From a checkpoint of a small mixture-of-experts model trained on Wikipedia.
Experts: 64 GeGLU neurons an expert, 4 picks a token, a softmax router, a shared expert of 128 neurons.
Training: a variant of SOAP for the experts, 2766 steps.
Below are experts of layer 7 (counted from 0) of a mixture-of-experts language model. Rows are named down (a neuron's output weights, with its number) and show model dimensions 0-95. Each number is 128 + 32 x the weight over its row's rms, rounded and kept within 0 to 255.
Before each expert's rows: a language model's description of what the expert responds to. This comes from a sample of Wikipedia text that the model never trained on.

# expert 43
Description: Articles and dashes. Indefinite articles a and an, often starting a paragraph, plus dashes in tables, award lists and track listings.
down0 [172  98 114  96 131 186 133 133 152  98 155  67 113 119 151 167 110 114 117  94 127  81 169 130 110 135  88 146  85 132 124 104 113 155 179 154 128 188 130 110 137 157  66 139 110 163 171 153 178 147 118 199 196 170 138 163 131 138 129 141 139 113 135 102  87 122 128 200 130 103 137 122 137 167  77  63  62 145 147  87 112  91 156 149 112 169  97  97 154 160  51  95 103  65  86 138]
down1 [184  56 154 149 137 113 115 108 136 175 153  84 233 120 139 126 155 128 132 137  97 118  85 136 142 146 136 107 146 137 121 209 171 165  71 104 209 156 123 131 162 134 160 146 116 106 155 127 140  99 213  84 111 107 148  92 124 128 129 139 174  84  98 123  75 140  66 171 117 103 126  96 199 136 175 133 118 113 130 166 100 116 172 159 124 104 105 154 103  99  85 110 116 130 106 131]

# expert 51
Description: Occupation nouns. Role and job words in biographical descriptions, such as player, politician, director, member, guitar, and the endings of singer-songwriter and explorer.
down1 [123 120 105 137 109 131  91 137 108 103 123 136  88  71 115 139 136 103  80 146 152 103  80 104 126 167 215 142 153  86 134 140 152 182 149 150 172  93 147  62  88 184 162  45 138 131  72 192 133  67 139 152 131 181  79 127 106 139 125 130 120  87 171 197 148 121  85 114 151 124  85 111 115 133 155 100 116  99 133  99 146 153 106 144 122 160 170 174 203 165  95 141 139 126 166 163]
down2 [141 112  57  83 137 133 111 102 117 174 156 163 143 127  74  84 133 147 108 142  98 151 165  48 142 115 155 134 128 130 125 128 101 123 148 137  83 112 138 117 125 195 136 124 102 141 110 138 120 139 119  95 181  77  85 119 129 140 100 135 196  81  99 158 107 132 118 181 109  66 124 106 120 134 181 104 174 139  64  59 159  74 143 135 134 148 130  79 153 196 167 141 140 112 148 159]

# expert 30
Description: First name openings. Opening syllables of given names and place names after table bars or list dashes, such as Ale-ksandr, Mel-issa, Na-jafabad.
down0 [ 80 120 190 169 142 157  64 115 155  55 144 145 140 180 140 120 134  82 104 131 152  58 132 121 152 121 144 128 140 104 129  93 141 134 123 164 173 142 121  91  76 167 165 126  85 125 146  93 151 123 121  98 136 149 109  95 145 112  69 120 166 174 153 134 138  73 169  98 132 131  90 156 117 127 133 164  98 122 108 113 101 119 136 124 105  89  92 126 122  97 160 146 106 184 123 169]
down1 [119 141 147 153 191 166 118 137 118 112 123 101 169  82 141 110 144 179  55 115 108 123 167 132 125 103 147 116 119 151  77 175 120 132 173  93 103 128 148 135  97 123 155 130 127 149 139 141 162 114 153 117 142 104 105 124 136 104  84  90 113 197 119 164  56 119 113 179 123 136 106 132 135  82 117 117 159 133  75 183  82 112 175 141  98 153 129  83 139 123 148 107  71 136 162  95]

# expert 53
Description: Capital letters and abbreviations. Single capital letters and short letter pieces in codes and abbreviations, such as asteroid designations 2005 PT, SR 14, N University.
down0 [132 132 116 116 139 106  95 155 158 119 109 104  78  85 119 155 121 127  95 141 158 141 125 137 157 141 155 128  57 210  58 141  92  99  59 142  95  84  88 173 178 104 118 119 135 106 151 137 206 146 124  71 161  67 143 132 168 148 121 133 174 169 139 165 183  83 138 129 192 157 109 127 129 152  77 122 135 129  74 111 114 148 128  27 168 197 179 178  82 137 120 143 116 148 151 118]
down1 [130 164 148 113 150 174 154 178 129 128 108 164  95 157 138 138  78  99 169 175 127 173 105  79 121  70 200 114 174 150 129 100 137  88 120 130  82 175 126 110  89 147 155 117 100 178 100 146 141  58 116 118 159  85 147 196 107 141 155  64 116  38 100 207 146 139 112 123  95  55 153 133  78 105 173 122  87 124 106 119 148  88 161  69 124 179 118 119 116 164  83 119 149 126 172  78]

# expert 12
Description: Scientific and tabular terms. Science terms like protein, gene, enzyme and cell, plus semicolons and the · separators in asteroid tables and technical lists.
down0 [134 100  48  99 136 170 124 178  68 116 107 160 132 147 109 109 114 136 182 138 149 109 138 146 138 102 147  74 115 120 102 166 114 133 165 122 158  89  63 124  93  97 106  68  97  94 103 109 112 134 115 116  86 103 125 154 156 136 148 127 136  83 164 129  63 125 202 116  96  82 109 157 118 145 124 138 148 104 118 136 104 170  92 122 142 182 161 222 125 110 119 159 127 123 146 165]
down1 [156 161 139 162  87 131 124 142 131 110 190 136  98 138 133 117 130 105 108 160 120 137 101 101  98 122 123 128 135 156 130 128  98 109 177 120 189 142 136 135  98 185 125 124 129 178 152 141  83 117 144 172 109 112 157 118 172 165  90 163 203 126 111 211 138 228 118 121 119  88 181 101 141 133  93 130 139 153 122  98 164 127 110 108 113 166 115 119 120 141 107 174  84  83 116  92]

# expert 54
Description: Common noun stems. Short common noun or verb stems that may take a suffix, such as head, play, Street, Park, store(d), bake(d).
down1 [144 112 170  93 159 103 153 120 169 112 125 122 111 160 168 152 139 124 156 122 139 122  92 152 148 153 110 172 166  99 105 135 115 156 125 124 126 170 108 157 136 113  90 140 137 168 175 124 106 122 134 123 106 182 146  89  85 136  73 122 162 114  52 153 191 118 167  76  59 118 125 128 122 145 167 152 108 160 135 126 120 124 154 141 118 201 122 156 115  88  90  88 111  85 177 107]
down2 [139 150 122 127  96 146 105 125  73 161 191 117 120 119 124 113 131 105 135 133 122 124  79  85 148 126  79 154  91 133 151 175 149 131 118 168 176 149 110 159 113 125 132 142 114 117  44 149 126 113 118 153  92 110 113 144  69 114 214 168 163 170 212 211 144 166 149 121 143 126 125 114 110 145  84 106 104 206 150 118 206 136 140 144 118 158 124 162  70 140  93 120 145 122  92 172]

# expert 45
Description: Pronouns and word starts. Subject pronouns he, she, they, who, plus first pieces of split words and prefixes like re, dis, un (re-hearsed, swe-pt, spe-nd).
down0 [104  96  66 125 125 153  91  81 187 177 131  90 171 112 110  67 116 126  94 125 151 163 122 145 135 138 131 160 118  73 129 134 116 131 126 116 157 122 117 171 152 121 135  93 126 138 113 144 137 142 127  78 116  75 129 160 197 154 138  66 190 114 192 113 107 103 136 149 113 131 102 103  79 159 150 164 151 105 213 142 137 194  61 116 102 105 141 148 145 137  69 160  99 145 139 115]
down1 [111 152 181 153 138  97 106 136 147 139 153 143  88  99 175 148 102 135 139  64 111 148 168 109 128 154 180 165 113  87 136 106 141 136 118 127 127 117 148  79 109 155  97 112 128 151 128 109 125 110 120 162 136  24 170 171 120 172  73 116 128 134 166 104 152 163 136 133  77 152 117  72 104 152 203 129  75 138 102 134 212 119  70 125 143 132 137 100 138 145 125  99 101 170 129 151]

# expert 6
Description: Syllables in foreign names. Short mid-word syllables like ti, mi, ako, gi inside Japanese and other foreign names and words, e.g. Hisako, Toyotomi.
down0 [100 126  86  92 108 146  99 100 130 124 141 114 163 120 135  98 104 130  81 173  97 110 156 135  86 192  92 191 162  85 204 143 131 128  91 161 141 132 103 137 120  89 184 173 115 141  66 172 151 134  93 138  81 100  76 150 162 180  60 126 117 149 161 157 131 143 147 177 117 169 140 109 106 155 116 178 170 104 133 129 133 142 103 200 141 178 159 115 112 175 147 146  88 145 110 116]
down1 [142 153 160 166 111  90 166 132 143  96 125 117 164 155  88 126 183 137 115 134  63 151 154  85 137 119  48  91 153  73  68  73 145 167 107 119 108 146 106 128 163 122 113 159  41 110 138 115 118 108 113  95 138 148 120 154  83 186 163 178 155 112 134 117 167 101 124 169 168  72 120 103 130  87 136  79 122 120 127 128 102 125 148 124  98 141 167 159 117 126 101 171  46 107 118  71]

# expert 28
Description: Word-final suffixes. Adjective and participle endings completing a word, such as -ed, -ing, -ant, -al, -ous, plus whole adjectives like different, significant, largest.
down0 [118 183  91 141 152 111 126 111 125 172  26 132 171 151 112 118 129 156  67  58 140  87 167 117 165 120 103 116 132 159 144  54  84 162  94 151  66 173 143 120 119 142  94 104 101 134 122 123 171 110  95 149 122 140 142 159 154 106 132 104  53 148  99 143 171 158 137 162 194 166 126 102 133 176 120  98 133  68 100 145 124 157 128 147 135  95 148 173 106  99 139  54 124  88 105 113]
down1 [106  82 123 117  89 147 136 183  82 180 119 181 129 140  82 157  87  71 199 143 144 142 126 122 155 134 124 135  91 163  90 119 151 114 129 135  98 151 129 108 132 137  88 172 143 154 120 204 140 111 102 109 145 104 110 116 142 137 195  86 138 174 114 164 110 160 189  78 126 136 148  89 128 165 105  19 177 151 171 131  48 143 139 143 172 102 127 153 143  73 109 151 142 119 116 146]

# expert 61
Description: Song and title words. Words and word pieces inside song, album and film titles, e.g. Man, You, Love, Be, plus splits in names like Wi-t-ness.
down0 [166 161 156 180 164 162  84  85 103 150 146 119 177 120 157 183 107 177 162  98  65 148  98 103 128 141 120 113 131  70 100 156 152  92 143 124  65 131 165 139 147  24 126  89  84 160 168 147 113 127 225 135 154 123  84  87 170 171  61 137  98 164 142  93 129 122 141 130  93 168 128 161  98 100 116  84 100 119 131 121  95 172 158 149  97 106 116 106 151  98 127  46 158 114 138 204]
down1 [116  84 141  84  98 130 170  92 112 107  98 175 141 151 128 142 142 154 116  74 155 132 199 107  66 163 130 120 130 166 157 157 155 133  95 113 163 149 111 184  85 142  93 163 154 121 133  98 140 129 166 139  79 185 130 100  78 137 163 140 141 139 117 130 106 100  78 218  61  76  95 119 142 150 122 114 104  96 172 160  49 115 176 159  83 167 119 199  97 103  87 136 151 142 143  86]

# expert 59
Description: Past-tense event verbs. Main verbs and verb endings after a subject or auxiliary in narrative, such as won, played, served, finished, enroll-ing.
down0 [ 93  93 150  93 104  35 210  92 102 134 120  97 136  91 171 156 147  84 109 134  80 161 149 138 136 156  74 114 133 138 107 109 131 116 127 166  89 141 126 150 145 130 121 132 129 123 129 105 132 142 196 171  41 118  96 103 185 173 121 114  67 132  94 129  97 124 141 142 113 102  93 209 136  94 117 178 112 120 170 121  93 128 147 130 159 106 163 153  79 140 127 139 147  72 120  96]
down1 [158 175 115 154  87  90 169  90 163 154 135 111  99  39 114 127 173 171 115 178  60 192 154 136 139 165  94 154 114 161  92 159 107 108 101 119 126 126 127 102 133 107 156 189 161 188  88 125 130 133  92 102 130 128 135 144 103 102 153 167 125 137  93 199 219 108 119 135 151 142 134 134 174 163  83 221 141 117 162 130 185 122 165  78 123 123 147 150 135 152 147  46 178 124 108  96]

# expert 26
Description: Mid-word pieces, compass words. Word pieces such as st, th, ern, ast inside names like Rajasthan, plus South, North, Mid, St, and the preposition under.
down0 [134 129  89 115 135 146 184  96  96 168 103 122 125  99  74 137 171 133 163 149 226  77 172 182 115 101 195 137 110 148 121 124 152 107  87 125 127 131  77 136 178 189 101 102 104 110 118  90  83  73 121 101 134 121 139 173 148 139 120 127 108 134 127 118 101 114  98 134 107  96 168 156 104 163 185 136 179 116  74 137 122 194  98 150 122 115 106 112 128 171 176 149 124 131 128 110]
down1 [159 163  72 167 192 171 109 106 110 107 156 131  74 100 156  94 123  95 148 134  84 117 148 106 220 112  75 158 171 114 158 169 126 121 131 108  83 173 107 130 131 155 133 128 125  95 110 129 147 110  74 130  51  98 128  85 153  76 210 106 160 120 130  99 133 176 166 111 161 142  99 131  81 137 125 127  91  76 111  54 117  81 172 120 127 150 131 128 115 125 121 140  88 111 108 155]

# expert 15
Description: Capital letters, CJK bytes. Single capital letters in abbreviations and codes such as AZE, 4A and APIs, plus byte pieces of Chinese, Japanese and Thai characters.
down0 [132 106 140 107 175 115 134 173 122 103  80  77 160 126 158 105 133 141 155  93 153 184 118 172 133 218 188 112 143 129 145 139 148  77 137 128 148  94 129 215  93 120 122  88 163  94 168 150 111  95 100 125  76 119 136  95 110 124 145 125 106 187 162 122 113 102  86  91 125 159 120 102 164  70 122  94 153 132 135 113 119  92 171 147 117 131 125 117 120 129 137 123 118  93 116 145]
down1 [122 133  68  91  75 104 103 130 217 148 144 139 110  80 161 139 162 134 135 134  98 116 143  86 138 107 160  89 115 120 120 124 118 112 117 195 134 102 120 162 202 126 140 161 115 189 158 180  92 156 156 176 156 139 152 128 125  81  72  89 138 122 150 112 134 176 100 204 140 183 136 174 135 130 124 105 146  90 143 151  88 100 110 127 130 123 113 114  87 141 135 224 130 123 125 122]

# expert 31
Description: Mid-word consonant clusters. Inner word pieces, often doubled or clustered consonants, inside longer common words, e.g. cond-ens-ation, f-iss-ure, bu-cc-al, ag-ric-ulture.
down0 [153 143 114 116 156 139 127  69 117 135 169 114 117  42 179 119 112  42 156 149 151 185 108 200 132 103 188 168 129 163 150  85 140  95 109 116 170 122 164 145 146  95 157  90 127 116 139 148 126 167  97 101 110  83 174 109 176 113 159 122 202 147  99 176 101 133 116 153 102 138 131 100 100  76 107 137 160 134 124  67 104 113 115 150 119 103 139 153 152 157 189  99  85 101 127  86]
down1 [103 206 135  66 147 156 111 141 120 140 177 176 107 122 104 169  44  91 127 148 105 125 133  85 133 101 112 132  95 113 150 149  94 140 128 116 133  54 124  97 188 138 130 135 124 127  50 153 174 141 147 164  63 139 142 127 127 108 144  58  63 143 151 148 128 116  88  96 144 135 121 129  75 143 134 147 206 116 116  97 179 177  88  97  67 198 119 217 152  92 164 123  78  99 162 132]

# expert 39
Description: Sentence-ending punctuation. Periods ending sentences or abbreviations like Mrs. and W., closing quotation marks after quoted speech, plus some commas, question and exclamation marks.
down0 [128  93 142 172 127  62 135  82 133 134  83  47 120 146 140  99 132 113  94 116 162 137 131  93 161 102 148 191 137 135 184  89 122  99 124 118 107 101 133 140  99  51 127 119 145 136 104 114 130 143 119 103 108 156 106 158 109 168 146 123 135  93 165 121 124 145 166  73 107 133 167 124 156 112 143 111 124 133 102  92 101 194  42 180 113 119 166 103 102 183 125 126 115 122 143 111]
down1 [161 152 118  97 142  80 133 131  70 121 103 146 124 103 135 146 148  94 117 148 138 150 149 120 164 111  96  72 122 132 162 177  61 157 196 170 138  91 164 126  86 133 142 173 125 118 124 181 155 158 108  97 140 166  78 151  76 131 152 120 104  77 139 121  61 108  98 163 128 129 122 109 129 104 182 116 127 156  64 130  63 119 160 203 124 149 130 201 137 126 171 137 113 160 162 147]

# expert 9
Description: Wiki table line breaks. Line breaks, double spaces and dashes between pipe-separated table rows, such as chart tables, squad lists (MF, FW, DF) and fight records (Win, Loss).
down0 [131 133 121 114 102  90 121 139 130 152 154 134 110  97 134 157 166 103 153  93 124 134 133 137 137 117 141 158 105 147 145 192  51 121 143 116 121  28 138  54 144 103  95 152 108 145  88 155 184 152 167 140  93  99 115  97  75 125 124 171 129 108 122  98 125 116 129 125 101 125 127 176 176 173 143 123 219 114 140 155 139 144 131 162  99  77 147 132 148 146 146 213 175 161 113 192]
down1 [ 49 158  71 150 139  83 112 135 148 103  55  91 166 148 136  97 167 121 186 207  84 156  62 130 119 137 123 168 116 126  43 139 131 152  89 123 168 121 174 128 135 120 156 157  93 127 110 151 163 142 148 130 117 150  82 139  81 160 178 149 168 151  84 117 121  70 115 161 110 136 144 125  95 110 145 130 136 106 206 146 186 138 157  92 138 146 144 103 143 130  86 149 130  73 117 106]

# expert 33
Description: Paragraph breaks, open brackets. Line and paragraph breaks after headings, short descriptions or list items, plus opening parentheses and quotation marks starting a phrase.
down0 [172 200 152 115 183 152 107 141 152 116  98 106 135 136 115  81 165 159 102 116 121  95 143  92 147 137  83 140 107 146 150 181 136 225 104 174 160 140 123 107  85  95 129 121 113 172 138  91 106 139 133 151 105 134 136 107 132 123 117 168  92 159 103 166 101 138 140 119 125 144 149 116  90  59 112 150 122 127 105  70  82 126 136 117 179 171 182 164 118  89 118 148 172 195 130 155]
down1 [ 96 138 164 144 150 158  88 168 158 129 164 103 169 118 155 141 102 160 124 111 169 105 143 100 161 133 125 112 116  62 142 116 144 102  78  77 152 179 127 121 113 101 118 126  82 194  57 149 142  98 149 145 122 120 141 156 148 138 119 120 141  87 133 172 200 151 175 135 129 162 120 121 148 189 130 152 131 138 111 128 137 205 100 166 123 107 113 118  78 150 165 127 155  73  73  73]

# expert 35
Description: Nouns after determiners. Common nouns and adjectives right after the, a or his, such as film, single, song, primary, main, role.
down1 [166 150 137 161 117 103 193 108 144 195  81 125  88  99 153 138 153 110 147 149 102 120 136 137 187 120 196 151 124 157 124 107  94  87 138 145 125 126 104 191 129  55 141  89 135 154 182 118 145 142 100  46  98 168 115 163 150 187 119 150 142 171  81  96 119  92  90  39 111 149 200 164 105 139 129 149 132 136 133 113 109 117 146 144 110 198 105  62  90  67 165  75 173 128 140  70]
down2 [148 111 158 100 110  80 103  92 165  78 125 113 102 102 197 117 142 184  98 147 176 126  97 142 111 153 134 153 137  95 152 144 128  51 130 128 168 143 118 133 128 122 118 141 137 145 125 132 147 111 154 132 169 131 121 128  82 117 131 187 184 200  92 103  84 157  98  97 127 183 154 172 125  83 131 167 130 151 127 180 135 110 170  71 120  82 158 150 141  23  83 120 160 109 112 160]

# expert 37
Description: Short word-initial syllables. Short first pieces of split words and names, usually two letters, e.g. co, so, ho, Jo, Bra, Cha, as in back-ho-e, Chamber-lain.
down0 [143 142 119 125 171 149 116  99 186 135  92 110 179 139 110  91 101  61 113 176 110 115 127 144  97  78  61 172 126  93 113 114 166 155  94 136  93 179  94 119  94 106 164  64 177 170 146  99 105 144 156 157 170  87 135 101  91  77 152  81 131 113 158 164 131 120 125 134 129  97 183 169 175 164 124  88 140  76 132 117  97 134 139  80 149 157  90 156 155 106 166 129  81 132  96 167]
down1 [109 107 187 135 167  78  95  95 154 117 135 156 123 171 161 105 104  98 106 100 114 106 122 150  99  86 117 188  89 107 104 130 134  77 186  72 101 172 137 202 163 147 144 130 143 159 130 142  82 115 117 157 119 146  85 120 160 107 166 134  52 114 162  89 168 143  96  85 110 137 149 122 121 116 113 118 102 114 120 118 170 122 150 101 136 110  99 102 102 170 112 119 149 113 148 122]

# expert 14
Description: Brackets, slashes, dashes. Opening parentheses, en dashes, slashes and braces, often after numbers as in 1978–, 823/92, per km, plus word pieces like un-.
down0 [141 176 176 173 162  74 109 146 176 121 173 114  38 100 131 171 118 130 100 117 150 147 147  94 165 132 139 134 119 118 111  95 132 138 148 122 220  96 115 125 180 129 136 137  74 164 132 114 118  88 133  85 153  95 152 118 165  70 159 100 127  97 141  72  92  46 150 116 116  86 135 139 141 196 180  75 138 133 162 162 140 119  80 134 105 162 121 152 202 128 126  95 172 150 168 145]
down1 [168  85 143  90 121 133 103  89 136 145 173 160 166 121 193 162  66 137 154 150 104  87  87 163  99  93 122 149 116 124 170 157  87 124 152  97 156 142 122  55 144  78 146 120 151 143 140 103 128 140 146 176 135 160 103 120 114 158 143  70 131 121 123 126 179  81 110 151 167  63 156 119 144 104 191 149 149 163 191 120 135 169 165 139  89 105 125 146 176 116  94 126 134 191  77 151]

# expert 46
Description: Name-initial syllables. First syllable pieces starting proper names, often foreign, such as Har, Bur, Mal, Kar, Mac, Shir in person, place and taxon names.
down0 [127  88 151 118 159 155 114 110 126 113 131 121  87 151 116 160 109  81 133 138 191  44 126  97 117 130  74 125 118 156  98 113  39  99 173  94 135 129 117  44 110 121 113 129 134 126 155 126 147 130  95 134 112 132 121 146  95 122  71 135  31 155 116 194 114 123 165 142 127 161 122 122 134 186 126 141 156 127 136 190 149  52 122 137 117 146 142 149 135 123 112  97 160 197 157 186]
down1 [124 187 107 197  46 141 136 159 124 114 167 104  79 100 154 131 148 130 119  86 149 118 129 181 146 121 129  92 150 135 126 133 156  76 124 167 181 102 125  96 156 125 112 145  84 125 177 152 116 103 119 102 181  89 154 154 134 116 172  80 160 128 170 178 162 138  93 105 135 170 150 162 128  82 136 121 129 134 156 113 146 103 132 130 143 147 129 135 102 180 141 147 123 123  97 177]

# expert 11
Description: Name-initial word pieces. First pieces of proper names and words split into subwords, such as San, El, Van, car(bon), Den(ial), United in United States.
down0 [136 142  97  69 149 129 121 140 118 159 114 142 134 138  94 134  97 151 140 106 179 124 166 145 215 161 117 134 191 129 140 149 108 145 131 143 137 143 118 152 163 140 125  65  89 173 129 192 165 140 132 128  38 112 131 119 125 139 120  83  97 118 153 139 163 156 151  95 159 171 171 196  86 142 125 140 104 123 156 172 146 116 111 153 156  87 146 149  78 139 123 115 123 129 122 114]
down1 [110 139 143  93 131 108  82 115 138 163 108 162 126  71 167 107  74 178 129 130 160 152  88 105 105 169 171  82 170 137 165 116 107 157 127 143 114  87 103 117 182 155  92  95 175  75 131 116  77 158  61 131 132 163  80 122 157 100 130  83 196 141 161 170 135 107 118 118 142 111  91  92  92 157  89 113 150 124  97 118 107 119 111 131 200 114 150 150  75 116  90 174 126 152 184 148]